Weights of a small mixture-of-experts language model, trained from scratch on English Wikipedia.
Size: 9 layers, width 96, 32.5M parameters.
Below are experts of layer 5 (counted from 0) of a mixture-of-experts language model. Rows are named router (the router's row for the expert), up (a neuron's input weights, with its number) and show model dimensions 0-95. Each number is 500 + 25 x the weight over its row's rms, rounded and kept within 0 to 999. Numbers have three digits each.
After each expert's rows: "comes after" lists some tokens at least twice as common just before its tokens as in all text; "mostly gets" lists some tokens that are sent to it at least half of the time. This comes from a sample of Wikipedia text that the model never trained on. Tokens count by the router's weight.

# expert 119
router:493479472497535476476503484530444485533533459478506531465550484512525483519468496506490476497488461490496530535517469533487484513521542508489486480463496512543476513476504539467526529524482481453487520472483512493503476504475539478529500524507458494470517478503508474520466466542482458501
up0:476488495490541517497508487487499479500458509524519554429482513525459429477496485493484480442471502477514510504502514529545525492462505484507500521480499517514510521492531477482476479511502489499524505496511484510466522494447457513559490517488482479513478476486509517520449533468468485512
up1:506494525505564513483520479526517530497544506498511485537538537505503506519533489524509500468474458463514510469551503536544532520489483480529498429487489495497496505548531482478492531495518514464532471473506472481513519515495544495515481516488530482504507512494494515461459506488503469547
up2:516510477488484496486456461522492487398504525498549509493506493522502512518463492492480477484532490504525537476507502470501523463516469533505525542513524520502486455484509507515471534514510493474558477514495480510524456493504523504522527460500527520455504498487502498524557502491527501517
up3:530503501486509504513484506491459471504540502466479498497494476523516518509495533482467452497488452515457578520495456456509446515505461472511512437477484508529517487479507482474537509531481493482511460478505508517511479485462528494500526490505494489502482548489486459533474488523490515522
up4:496506506465498535537480459527467499509538458515493539537443526474512496509476491494457541481499512506487496546487487492503484519502474485498495500472486497466548481496478473505496527532464493490513498544497546521511486502490514521474471465496441519497479547498520481481454535453496501533
up5:498478544487501531482498527551514500527481495483543475530465507485515497500504450485457498502545499486499468492491497512493470478440475491491512498474517510461537493517558470496560518531480495512524526496478474526486462505504480529546501513480483483480500459505539553526526499496513507526
up6:461505500468519520448503504474480484496514450474495510462546489511540497523505481490489489492526438494508523488499497483471500489482559463494503508477489520496509490512508488505506537480507491485520517421475467491514532484454493478515512505528549530503472465473525498526495563530502503480
comes after: " the", " a", " and", " to", ",", " was"
mostly gets: " un", " s", " am", " so", " an", " im"

# expert 98
router:534486506481528496480504499547464502547516449493525496475529510523522494508472470508476470472485454470521535529514464519500475538555539501484495478478474502529489496465500523491529510534470474509487505462456516507507468505490524493544467507494483479474495460488513507523467490537484453477
up0:505506510501459495511467485541515516496501495491455467457501516502511484499494477494478482514485457468529496479529521464515492438483453498531498506523524506476499522524512538487496426502474468507444534461469495492475524485499448524514483532519537521487499490487530516476477497518465471519
up1:446480436519533486468499523504502509494535507486519514515481494496524485490498511500487454498553448490503483511505485568506523484517514517499489485499492500466495505549509513502449485532481460497477532459512470488544518500495518479459569452501527515521500481489495499504534512475482486506
up2:450475508483494490500542507507470500460486484499523493516518481543508492521501546508476469462485489513500477495477470499517480455497520490497468499436517510507505517497488455524514442522475437480514519465485486485565481526500462491553482487493491463513516512494477488525509479527497525460
up3:512500506509528500495479435516543500536544485478455491512540510501523516497485469504543512504486504479520473504566544482508533541495501557497481494490503505455519480519508496512487489473488511516502530488484559496525491535511525502497439479501431498529484507503490485490517482532494479485
up4:509503544482486491496488475518521480458546493480492504528469508512523506506473479538483495490502508478493508522523543511484475461523444481510500487514477458513515486512509497476522553545510527507455519480498494421488502487489491499501549497513523548503479488481567504470487510468477490541
up5:498502481505497519466512512542476528470478496489512498419448474496529493503532512470515497446477496525479466508500529516492494468513556505497495538474494550452481535504491500484486510477499496461503524468515476498490478485503505465491514499524525524476467451488480502484508521539450534479
up6:485513477525471485502483455523500484512532481490540534458535502481524494515504458522453448485495498541518500472474475546487495526473503564490483507526507533509503509487510496503511535477496466511523457474565479483508480484500464463481487504494497509516479467502508482519436508524514480476
comes after: " in", " of", " at", " to", " from", " for"
mostly gets: " e", " the", " this", " one", " a"

# expert 54
router:510474488484545529466487499513461473536505498476514504486537460523508483518484469528474470459484473476526519505523472498491481507535531508486482474478501497523475513469520485489526488512453479494486522482471494474522513527466513481549462503496459488450498469510524467493477488554460441485
up0:437530471486522541473490517501496499534502500513498512511559495515502471530451509483487484481454482467522483517495503525498448508510502510500460501448488503529509478532474510524505503502510474441509512509514486472501509472426498472495450479520537483497497499522527510529466533512486467508
up1:473466470480483531457495521536524484475484520522515509463480467524497491503484464481529488500520498473465498527486540489521500513485491522502450482422483506551469486495517485494506500510452519469495502490466528470513487497441507473474499480517485451462524484485479550495519503526472499488
up2:576500489521501499493520483494499480554512522515505533493510492490493460516471472495511464497441482507462512478512518508514573552503498522509523506511491491492461516482479507461511491527505456495457527522480508522498501538499474522517477516494470509531460507519552539513521485525511480466
up3:501499478484548523430539508540511494501505482521523468479465480505528489501533486496503483518487474485477490489536532494531485493534481506482508491493503516503458526507566495475464502514456483453484530431513508546524477498469538516459475495479527513497488454499508519507486486509481482509
up4:496452542505507508510478520446477454495526506435526468501485479537487495549492494532520475497492496543493543498508484525482477513512450485497450500501498511531479465476495495514530473480499561508519513459520501462502509492468502455520496507544504473478512518472470516501494476520506499530
up5:522480501498531504476511503494465486461484506444541516471474521541513463478473479490508510447516517510509474532514521507462460500492492532497501492464505502537537523556526464493501481507500486470522509536518497534588491504504485532466506508535472488520536506468506480477498498487485513486
up6:542480509459526494514501537510504466500507523501506528503542488494503508516526546490524490441523493507515481515536456536486496497516506521522500555455499546500509461459472531532448482505508505509464517495470486504507489484462533484520511520503547528466487491472504470487454494538472502486
comes after: " (", " |", " /", "1", "N", "_"
mostly gets: "′", " $", "^{", "~", " No"

# expert 8
router:514476510469528506479498474519476473521513446479484510489539476489523461524504460497471466469442502473533528522525497488471468520515538541475480487461493525536500487493505523475511531511481484480471535462488548484517505502496550476539495520507492485481488456504509482524470455499468508508
up0:540458510527519509518475528497483475494494507473478499493517523481481498464482504532484516463510471496530495581490512510520465451560476504486459548492481532509496463519521499492462531491516507490494517519471525524498450499470492505483492464519509491451476481471467490534534470498492485487
up1:493472460511512481431516508480490492498492498493501508456533482517493518512490464527434533541498512478495516555485500508499524506523518507488491505491499510488517496483539518499494481483481465494480493524438532497473475539479463515505506515499492449471541440483526543481514536520518504532
up2:524519510465495485444502528492456455515503492495520500519486519526504480519467526518480539508480516473498544510508504502500487502526515515516527520527442471473534519500488541499511470539500493517504470476513486502455505528475471548532496525496490463449479513501508517480484509563441468504
up3:514469524508550513484483540497511510536519525472453467495509512469533458543480473515474488514515473478485476498508525511505520495492508500509508502505482553544464544510492509496474551524496487463475520524497495476546526503451494472446507485479491489523483476505518503490456552535506472492
up4:501501530477499484521561478507495514510482497493474513472492483477513446506495469486530527470493445482479508485523486556495535512496467514485491527517537548508498494518503531487482526515483489504520509475503514528572491486512498462467453447503508500542497491500505492521531493512548485444
up5:507486463525455569482525503489465520457525509476492513465489522510511537514486474508520493503506511490519455516539478510561476473543486551536508493510547517506525519539511499541507528498501516492484529467472489483553488506485522493503487453505503493528478536512484472488498461524488496499
up6:538507464515480542468512512527428501504492537502497517468508494450510512527473450513491492482519531509476537460455496507484500505516534549531509514488498488575499495501520486483509531469511475505501515494515498467510490502467530455529513471483478491495479533493510440534487517498502512502
comes after: " to", "b", " the", " and", " who", " b"
mostly gets: " pop", " art", " cons", " man", " other", " com"

# expert 36
router:511469517454546522490517507521481471532502481474519513488515476542534472504488501522488509465488484444503511551551449509481497528518526511496495467471490535544464479481526510498518503514475483476474487462465493471520458513500513517491456508538479470477455482485506476508464488490485468498
up0:516514493473485446485539470500533515531540506574521516534509461450513512488493483492521484495517533515502518488515513532486539520496461505480506470486473507519515502510495528475542509519525493490527495454521509494502541525467541480509510535490538458516552546467489507510502481491528509511
up1:477518498528510463495508504534503495534499567508529527506492506461522481499507511503536488489504517544478520532512475505490488521526496515499533477515436537505484534491505552499557506484505496506540485496499484490523515522506500499543482509472496486526527528487521476568511435495544531490
up2:484480518486504546457519489532516483496492489517444499495501466537486490489534492511465472489508475497500528475503496508514492502540456464495467446440503498476524558461491527502528513501503508472453518485487495521463487500477545500488532480499515500451466491493492514491466504501431498500
up3:471486468502498538412511488507543483473501505478533495497510475537462466490536490523482484519478539471495476530497510495514515510485515501517501475511506534496512510522540495492530506527514492459457508512497498485495515526493511489505425499522503453502532460520491537479475458529448505507
up4:542473480549491521509496505482494462463495519474459494527513507522485532530499533501519484484537487504490497446503529503512513522505501588516477499476494521521527476501488531471511506530527478541470513459530515519519515525501498496525496527497516487477520446483513531510527507493569513474
up5:502517477518458547448526499507500472514499483501464512540488472510507483527519492462487499506499495514516499470460515526510508468474464501477479527490497511526490505507513528491558476539474494523422517527529473500483503506473497462489532561494459513478518541528487527521513475511490464475
up6:507496498511515495471513505490511517507462498534500479493495467492532495504486513503481499530445510505521506464510457478477504521514561470502530509513493485502527525471491561534535500494509483554467508503487483481479542510495522495486501598488494510472465493493508478537483454520489457473
comes after: "8", "6", "7", ".", "10", "19"
mostly gets: "75", "00", "9", "01", "91", "02"

# expert 48
router:516491471477555526466517485526464498537513503451509513513528475505511491493518491506495465475486470502505524529522471521489491495505532523493493469452458495519448482467530504490509513543473498505469518485475536480531492537464510513525504494530501447468474444467523460515473487530480495485
up0:464481503519547519448478496465526499494516519527534451478512532490472468491503464498500501471482495489516518507502450517505518497509520489514477465520537497474489513523518503501483478531478531549493505468486480447536510518494486498502495504531489495480503484458502549510529541515532497586
up1:489448545503560526526509498540532482496487489510494527478465501518509489526486483491526521504504550484480496499546460469507507497505469546504427512466523514558505505506537473530500481524501511494527509521489493518552499532532510512480473507500493490501496500461536479499501459494489457518
up2:500505479512507527480535521522503501582507462461471463488535468451529485484481515520499515493448496497532505497505529469483501489485566520469538486497493534498499507495511525513531495451511503538502523489483532522498494467504508498528490495516526452511474543473515527490517453485489525507
up3:518488479509539505494463506517470503513543501475510496458518478474493492510503461488468492515482490525531543506490533513510446489517468529499523484496500498465522457460594522499524482515529504514484521501456476483531488516508470497527487501518453522474531474487537472483500499513491451498
up4:493514511459489506486516495519512480500509493548520546465474449505516538533510530477487469515491475498507493512520430526508492492511468519530489449450510506502508504482483507496479526545516500514525482492451481459573493518489536522500488451540509505476471519504466503508497482532507495517
up5:491466491509475537429536471489492515554471492481493462522509520527517460515499520510514530506487499486491524502491538492497491490527557526503458475515456520487493517515544482466505465499488497511487521500502478462473495491486517510584494487503496495523501458466521510537530466523500478498
up6:496465528465505503499524519525488490496474494448514508500516491569475523527485477503526518456484498424498487548542519491544507523505494489493513470473458522501526447472529498501505543527451507515533514487464485487511470523518486504559512487493514475515484518477521501498523480500500502508
comes after: " |", ".", "-", ":", ",", "°"
mostly gets: " Rep", " P", "″", "pp"

# expert 33
router:493452485467525525471519488517484508525528490461525494491514470505528481530480486519479518472484474456522496536524484501479503519546561534474476486493490495532450491489533521487528499509485460484486481478461511491509484516503496467521460493532474440477466466484521486518460471514480464508
up5:508515479498496487520495474500534488498492515520500512493507524547508466530534479493487514526502493550494500437539496501459548560495512561529499528494471525543490511459442473524517473471498489491535482489500474478494470500484510482544495511507446511491515500506528477494459514493496464475
up6:478504483485488478481499498516487485471472538439502503459482532464477472496410520492498502544516506476473495524532479478516496448501524474515521481497485501483530476469523497519493537480497529531487517488468503453492480528486506499497498525462482522468446503514481487510549533503507531505
up7:465478494497502489511512495536457496490512481491465503462506475504485511519465487480523483569490541519508491471441447493491537499500498532506440503474476523439519498463489514483458489477484502527513524486529540532505434511517502488478532513508501510525518471481503487510499485472530496498
up8:492484510532553477497536488497462500542494519548511525511505555490510489498467476484599503507488489515506512522509471500511513495525515517467513484472504490542528510460522492521478516484486506499525495470523519481524500531497514508523488465507461455506468495455508491552502531547498481503
up9:523490490519526527493512521490467525541453559491494509505480559455482477522517520475501501476518456540511504484499475516490502494531517493527551475494507493532462522478476512497450483507526476507544509517503500557530512530496496498534513524555504467497477486468500485526493527535523520487
up10:550501423542506446468463523509527502501522557484514486512513517516496453506503439527495503499499473526496499463549506530506485498504514502462489520542491514512478490505470505499523484502485502494487488496479481501493457500488493533526515496485478489477532442490528511501485519567519478499
up11:501520497529457495467526514535522508495518499480472499462536500514503491471517480522497489553453498489549478497532515511456459463556542508463508521527513498470503494516501515458503509482526490509483509483462514462483485505499517507475492567487492503505455500501507482476456473484443514515
comes after: " ", " (", "5", "6", "7", " $"
mostly gets: "28", "29", "27", "10", "31", "30"

# expert 120
router:502476501457538542488516466515482481508519521450528529484509458521543493514521497508498482495487496495536547516533477527486483500512528534483468471468435499516492493470510513465521536526509491490482505470470515471513498526456507489529479506519486460508473466482536464508456475505503488452
up0:478472523477510524509497455493505501535470483517483547491517500476502512502494407509497475474481500454503531479486506514508501497488481542504441500454503512473512482465503509452480548489480486532479516479471518513488512479508510483470481483487521534506463466462529531497468493501526473537
up1:492485507441514509475485479511517485484535481497513549494504492518524470481508454515505492518533497474519458511538465497520538509480452522490470500483484480519446497513475529490461462515503494445492509491455546503544469525509501487460479461508535517502513542492462522522476527496486519494
up2:558474493540489506507496510503484502482480494499531505477528454492495450544499514538492507489490504529520543491525498482471497531508527537510519562507529526575480500492493531505536519475465493498473505500453486475491485521518484480516500543497498516490524499531492478464451460484510461489
up3:474487508504482520509557486556516484480539488508516572515516489474512435528492499479514484505497493466445553512521502534524545506533513523492513515499517513546519529489512498507500515471477478451516494501509518530545519481508510478488495492516507452516489457517458522510530500479498495493
up4:487525502504516512505566530526503478520468500478466439486486475510510503484498486479484526517468476490521539519497539528513438528537493501492504481497483498508515535469512505538494525500511519497540476533508523488525502484501506482477512530476511524527464530471509442552548516510540472481
up5:548496507495504541494491501481503517537506507509520493498512514527546538498495460492482503476535495529476495478576449522492496509501479478491489477515506489460481501499568489507490502563500494525518494513494482518497502494498502465477443495495503495489454551526438453487508506507510483537
up6:500458524515536502439499490490478511517459498530517513500497516508482483524495508496512499500527516531471502494548511474510557507531549499501494505472516491505485486508538541486459468529513477487506526475539495498491509531450489514539472490525502514514492475472526534504480492590451496502
comes after: " |", "|", " the", "==", ":", "-"
mostly gets: " R", " T", " N", " P", " M"

# expert 171
router:513478501465551486497536475526467494541537474436501520450513455493510488521506497491477472472503481481523552520526481532474473489520555520498487477470470488509485500490520528494529511530468508474477492499499525475516476518459532478521485500506461461494488487468522493511465475536482483487
up0:549505465519514499464493513538493476542477441486468500493490493549499528502488470502497461506497492527481504517505452494501516517480502526508447471517518516517494507534477508439531492545484484513464499489519480538499447504490454472518500506523477494480524462501499483492514449537515475531
up1:489449503536442513499487537519491485494505502472491495490500500499569504563485506488485501461528461498489493522489514466497473498513477497495438498497541554476478472517540467480513488461480482479531474502510499500525494480502514513486478485492498538513525471486516500502539433525516509532
up2:501441536498524508481517513510517489515503481507493472497499492494484431524508492476505499464496459485517541498543506510474542493548503531521504507517439486498496478500544498507483486497434504496522514472511472485514497480505514501512534522522485488507461432461548471521474520538484505490
up3:512503453539507486527540472516458503476522509492463479511519534507499550503480497458541527485492482506518495525577456498493494509473490548514528521458529495489510507518475469489551501502508507520527541513460505505508475499500529465462541484510496476516469511475475483517485472493482468508
up4:522487473503509509462515534487531511463539466447492454482537514507467504506497482485491486483518469535518522482502482537495518505503535512473490455544483517479483489492532476503484500529512517557452517491512505429497480479461477450471495520481517503475498462493509516519528520490542510501
up5:534479472448477517530484481452480500489514488474524477484554477491525505495492518531531503483488530469523517506498504486461474521455519541497496495505481500522522469521521499527547487468556505443509506507483536471490527488496536499523442517510531485453512528488521519511471524500485515476
up6:511451504470546495494534454528474503497453480493465481457480510514500479496492465497548496493447502471484540505473506489550545508502512479495506495496453486490476512482514518490476492520506517501521496482485506487469486511475544495562450493489467486498513460458485487507485546531532519500
comes after: " the", "-", " a", " and", "|", " of"
mostly gets: " d", " D", " ac", " s", " ass", " t"

# expert 44
router:534489485474529486492508479528482457546515453484521521485522450530541493507494472495476497475494489498513541542505455525461490510506541524491461493483504517539469484483498519480527501528449452460505514496495535493514477533499523465535481501504502465483485468484528483483474458520474480491
up0:477489491503502516500563502475503509511502441487466494518454474512473478490464521507533508521484496486477479509492544484479506481492519499500497516472504507549444491537532501467438506490486470434506527519506479490487465500494520541524474501501528464518495466512468504469513556508482529496
up1:483499507497444489485489445508540466475473456525493565551501508485479469528487490521475502516472542475498516519490475490526492473509517520461494502471499501512514510527543532484495498452515469483508467505464503505488433520494486510489460459508482488485442498503518531489490478484504518508
up2:509490539502524476494507442533508469473540524501506510458490515539545535503545434503480458497522481493489543470526509500518529474479503454487445497493527503446504492541517490492495500494469485482526465495494492519494468520475510514479505452496522483506468518462510487514486499487521532511
up3:504508466498482516507498499499460447438503508490487511488445476539533505502490511514522479453503451458495464514467512527463519483512518490499528525464511488548522481521502500495536500496485489514476476539491441528473489463507495476517474501479509528490479502506464468490458538500473461518
up4:508506501491499493533480467503494458493538496474475558529495512528484454517464447519521515466503501499495506491505505459469466513539540548503530529544499507489489478455516477506496500491509445476496505502495468520483493501504494514518494560482431470485514536467524475496492492478502513470
up5:453501500480465522499526447489453501506531487504503537508516562486533483488545478526484496494486509511499461493497515501455513513471498492469502496485521532475504548529515522487506498474538432512512541522507493493473502506464477482524479512499505473492490457497540523492472475473558466496
up6:476498470510539515514497484515526489532551479495502457514549488491533480506487458475508509523429535472499474514490487498508553495504507538512482488501490516489465517536517549497487482483562480478523485478514514512493477539471497478541450527498476441485502488516497524486498470498491509480
comes after: " was", " to", " and", " a", " the", ","
mostly gets: " kn", " wh", " w", " b", " l", " att"

# expert 102
router:507492479475509517488504478523488502523534457487553515453554474516515486504470475518484472497515463480525522537516476520467473540520504523462483473477487520542476520473499522481533541554461475476488499461492515494539463518468539494525472519505490490494506484503489500534476469522476480505
up0:499491456506518489504503527509506502516479488510531497472516461489493507497502509519475484475498494479494518452471482514522513572478512523479440472482504507566451448488499523492532505500514456478529480516520511526514483493523513430529503530505494461499499481488476467546516532518514527477
up1:476507488477487487500513465494488511546555453461476513516464492513488525503465493541440513483510531534490501487499545511520462489532516507498533487526448529485447460548488530519486524524536520524514523506475506489472447521484491518515509498490484508518488502498520523470502475506543513505
up2:465490488495487505497512454503473504494507513520529509514494517529513482511508495525458475492491502494492484515539459510503504527496545475544430510513509508436485492516472508526460496484456453502520489522533537470528463532499420469490512497534488495509464518483526488506499498542500481481
up3:505514522488488474496498488462510483549508532509509512494478501469505485505499450500492565496500507505528478530483463460489487471510491481512458574500506467475508491511497536476514466498496474482557474510513476495484441497501464510486525478505503485510498478504533495430512478479478482556
up4:495517515512505493509485431533510476501474468533445523489434499515512510482497479532490531464444489496476519493520503512541537493531481496507487501472472514430501511517492496467492479514520451482521551532509495482477463489550501507498510501495518496491482534473501464486483498471469506492
up5:492480539456527527508480460534453490485485516499472572510532478532518475496490524489494531505471454500502494511531522473492465478488531508493479488448506471495531484525478486504477503461532524470513511508464504473515506491501562490488520501517503510526475508494512472512482508464429498474
up6:496482480520526528522481518526473501496510504490490520493485497498483513511486514528527452495472453518481461520546513508483501493497540508527490526464522491516498479475505481531516509464478438525494493505490484530567474490495511489508465465505498501467502424498504455481490533499430464508
comes after: " as", " is", " was", " with", " in", ","
mostly gets: " a", " his", " an", " her", " their", " its"

# expert 1
router:508451487445533531468517496517486497510509462440505510473513476510510471518497480515482498463515484475533509532531473498497499520500526514478475473503494523527455493495546522470516508516486456482458489458482506482506488497485489458538456516530462454480465482464504492512444491509489485508
up0:491514471479532488530492519516480518492497560551500489520490480459497477539497521518485499520466482499502496511476554504522488488495502501518437514499505499478557530498463509437492496521486505573492496470498520545506527509532503493465482501527519545480467480493520475527509482508521466490
up1:479501463549515496477469486506498502508473518524505510486496494458517489506482504532509492499454525479500529488504515497452473472512491489500517546505521492497595468478457498483501504514513457466462484545551494487498478527498506508521502521478536482487547523518514512488551493532502485454
up2:499489539471502509547518510493530513552465473449507506488531526518473554548463500465500492500478512526526482493522451500490470546498505513494450472489498532456500496494517485508521523500490490472499493443509504502540474484533532486469493484544534528490498500466506471534474511505495477496
up3:508556517500525487472520462492500477512481535469550493486528498516562505478464473494482487473520500516490512472529440505472497485499522502527435536506492484515486466484480504518532511486487503561508513518515468523511446517485517465524458471472493510513492516468485489528498534511492475505
up4:443474482481532489479507514512457497507477516420484522472513507450524468491478479486497514543499521455547517464522496489495499504485507490527523503481506472521496535468490501481513509493508502471492518468486503555511480513494507508491504486494450448518506453543488482492478479527443500499
up5:497489503476520523479472508526448501493506512535533512515534506475501443476545463483461497490497483445484502446516487493480511511480506477471516453501473516516496484474483501443473513513531485515505504486493500519489472535474479458523481498436498496492477465480507484533465530521452520514
up6:470516509490498447520492481500486499486542525488480515465496523551498513523505509533470483508496465483540494476483459516470495510516519512472472500491469501472506484454518498536475488479508483463465522454471512441502519489511514478512505495531523543509539463506523469474444530494444514499
comes after: " ", ",", "6", "5", "7", " ("
mostly gets: "50", "36", "40", "30", "31", "33"

# expert 82
router:528504490482527516483525475519500472506557513475516516481520479500546472521504470506478481493491484491530542547514463536486500513501518543511482498450482512534464487463520539464550506522467502484498518484479541491513502536463502469499483517503463482489466478478512461513472475510460470464
up0:540512508518497519461545465529492502498507498504531505459549543505489496484484512478468516488494529471493481476531499534495482515532512524480513499466489478472466497519492502488495499528509483475479486434505445506520479517446481493493484468488545477449470540510475526488505530480544522536
up1:522503521508485509496516481494503472523409476506542517445501501500529505514479450500486515509508496500443519504503473503500499513478501495469448498517503526531517527518515504480536506519501498494489531437523516550499486524463521509497513543517481459508489546514522532516520496536536535502
up2:498484508472476507533525485514496460512549466523494488488478488507542527525492457485504503501471514481464541507501495495454539492484494523513504506513512489507491494500502528529538492518532514475522504526512498453479491532489534486500494505495469500512462485495500517521482469509382442497
up3:518507508525497500458469497527478470529459499450416512477547474497531519509461497480529481497480523514483474473505521505519505543512524557487478496512502531489454513465520514528506521472488474431492504521478483483492479465497507450502511504490494501518480484527493521499471502500534479490
up4:505499470497501508496480470504493465499477490498440522516530482495487463491478437518457495505489532447500470441472532481471457517505507503487472498505523505537478488493496502504501491496440474435459503493519472506487498483519509471521468526480488475491485481507483530505434492485517482468
up5:494494500500478500453490484515516496545519523530484572474470551518488530527496507500484501489519499499535491494484509528478495499499540526505521519454467524496523499529502546465548514515542469509487525535483548473486485530477517487512502504509532481483470496482523547532504513509548555492
up6:504464488469489541511533497515486492466535483506490472451501534502471504507515500507485482501508496462451562483486518498466552488504509480508511493519495498559459488477518535459496483522509490492565508481465521452516502461505497542529499479525470494513504501501471466493515502486465473540
comes after: ".", " the", " The", " \"", ",", "-"
mostly gets: " H", " h", " W", "H"

# expert 22
router:518496491504541489465524477516477491509546486461506559479500494517523462536506466496473454504481482490509505523526474547478481511509517508506485470439457494548496504483530526476546514525500496497452515500480504460509494536501514498503485498523479474472486445498504478504474459542478471511
up0:487492481484481525494528436494563494484528481491490510512494500525488483528510454498474513542522530481515522510508493542488473502503513540503427506547503503456487506502496500472503481478486472457468483477488560470516487553493503491491477463486506495507493483493502543465506459482494479535
up1:525455522506487495466516457529486499490505486525475552507521456533469528497476494532460480472502507496513524460542510498508520530475533507509498512509556503521505489479476512520537481524481498486489501469504479534521520473467547493482509514464482493503478480522497511484410513464516526485
up2:445504475489479502453527446518530538537535498499532488503534491515491446462475501535501466505493502493520541516500493504505478490528572530493515494550496500509523492530503538492479501527514483489517490478476507482492544541473507483527493512513513528488483486490502493504433493489471474460
up3:478530525518521472501577527502505520512493472501526547493481513477501512558463544518503534474494487471560493514521499499459480496514467484507457493514500484503497515537505538487509498491537497518487492506493515483481513452500535485505466505508497488469490444467540480475529453514498481470
up4:481473477513516484511482472516472517486548442510528541488515482482522538472464523543472494477492418513483506479475488500464509544534546503501501496467460515534493505512469528508520492531519480514489491506531503478499475525507524464508474507509447475489507504504503502492501520510449501457
up5:516499495499487493478503465503521512505543510500513500494523476486535472475481509502510505489507495506491533567537489436487510497481495589482490475481515513543515504512530491477509496465495487473518494495514550524505491553496498474529510491498521503460502514499519500481567546482446522530
up6:522501462485556515541513532480499467489488491519484497517492513496493480502503490532518468503506504478482510472518477510509500536500530506536494485472476489541470449489450508516505525534473499539502477466500491468537528524511484501513469459489490439500493522496471484536485529490537415511
comes after: " W", "-", " S", " the", "eb", " R"
mostly gets: " S", " Is", " s", " Sh", " Y", " am"

# expert 160
router:518449482451532515465515470532502493518522470487500499486509457524547490520493458521469508483497466461523507532546496508502493533531533524476481479479484502519470505478530504487538503519476472482485492467450507498491491517479501487530472483525488442454474456474504509500475470519476463506
up0:501459487479486496462505516511545501516470532475460500485505488490461457517501504512491489501508461444483554484500496491500485519488530509526502447487497469544481491506582464494486537513492528500497493495493520564495534500490495538495488539492492466501470498497487456538484521496504462494
up1:528516480440532529456507528525501478541466472540523505491501523466551533527560521503507496490483524461505496482506500512506522539484453491496518511475485516512511459500519499525527492499479526508512512519495508512487523499508471497533490505587534491485505503511526497517507456496539479467
up2:490517476474488517440509483549535490504521473483496515504506473528468513548493509494485495529505532512509504470477545523489489501500495461481455513531476529548497527522485496428472563499494482514482499546511477509484492496459523487527524508507550478559503531501502501489491514503492526492
up3:483490548542449516474531457510490511495508512473539477475507463480494490495479502533505471465561516482517507469504494504504439492485531494444513422490502530536484510549565484530521501516487496519506496474525500487498498493502508484535490524536491522496516493489494481531510496488499501496
up4:493516555473498442521484496526497509527514523510478483461515476539505511496526487535451486498517466415560505552514520519506494521496525532491508488503503552528442485511505529475529517502498526476515500526493476493498486493501501483515498517516501509506443470518525488500477501463511512484
up5:489503481447478547543505510503482470490485466505525510481516480551560508506505513537494505468501518531509471528478513522480496490472507459500469506485474529471535471476484480441518531505465499512467509543491496475510512497489516468500505507545436507477524540482504503523507508510458535486
up6:486463498516495497503530448505479485477505477467575483489492517474536517482498469516523482494462503524514510504480468516478442557521513525482493541473500487490515515510463482474570499491499507542507498508526510513519473529521487523538459482515509484475546480516491507488507457481504461497
comes after: " ", " (", " +", " $", "/", "{"
mostly gets: "10", "11", "1", "12", "0"

# expert 151
router:516475468457504516486499461497485462518525490483538539478500478531526485506523488537489487486461489458519541517503450502464497505539535529448489502475492512522467514496545531477555526522445478500505501473490527485517509529488502488522475499498462482468484455493530497511485458505494477505
up0:517526530495526488506490488527501497524458483512522491497507460523554475496507519474477498481522507503464516505495475502495471499516491466516476497475500549490437474484501513513526500504484528535443485549503488508511496509490485522478447515526517510500482480489537420506482508564513547526
up1:531455496507485516483478506527498528498495467513561509470515501550498482537487492557467476493509501505527469514476465447493503465528506537466507489514487539511496508447512498510545527533510464515432530515476493510533508504466497483521496498527487496502534511495489519535523506515460510527
up2:491487471485491511443521518503536507510517504487495512452489492509532479500497505492458525514491517490480499484457483511522473474511499513467425472492446532471504531493509537434503511493512494523472499510527504482491498496485485471543482516503511472421472522487540521497509522515543527494
up3:460502494504514499475484504513462544479496492512506486513517531516489481472496476541526500492472480488537543509503530536528506532490503505504551499520500514462487499472527558543486531545475505524441563472506541448502478502501494499472465537494502503529472487494490477519500509544509523508
up4:501531512507495508484486492513515487483526501513505517494486483487506518488489487528535469481468446465509522514516501562479426516520492507452544512493498442526526511499462522589480482500511496480513517495461475492518498522468512511522504498520532461502482521488459472499471532480486482505
up5:528499535475528487464528505516509495497510513506460523514521494502502503508497469571510471434518489467525536477541554542502518527503508486482443497526504498476504496481510550496441498494500519535468473520478510496507496517498553524522515447480475497489493505512471498523474490501512468512
up6:489472517496494472506516500524519515503481469505555514513500496503484476508492478468481541508454495497513510505522506495513530522493490486508534440528496488509507499526536481479478531499494424481500460450551542484506487549480460492473547478508489454496462513491541498540512483508475487527
comes after: " S", " F", " Q", " the", " g", " G"
mostly gets: " w", " Gu", " W", " F", "F", "w"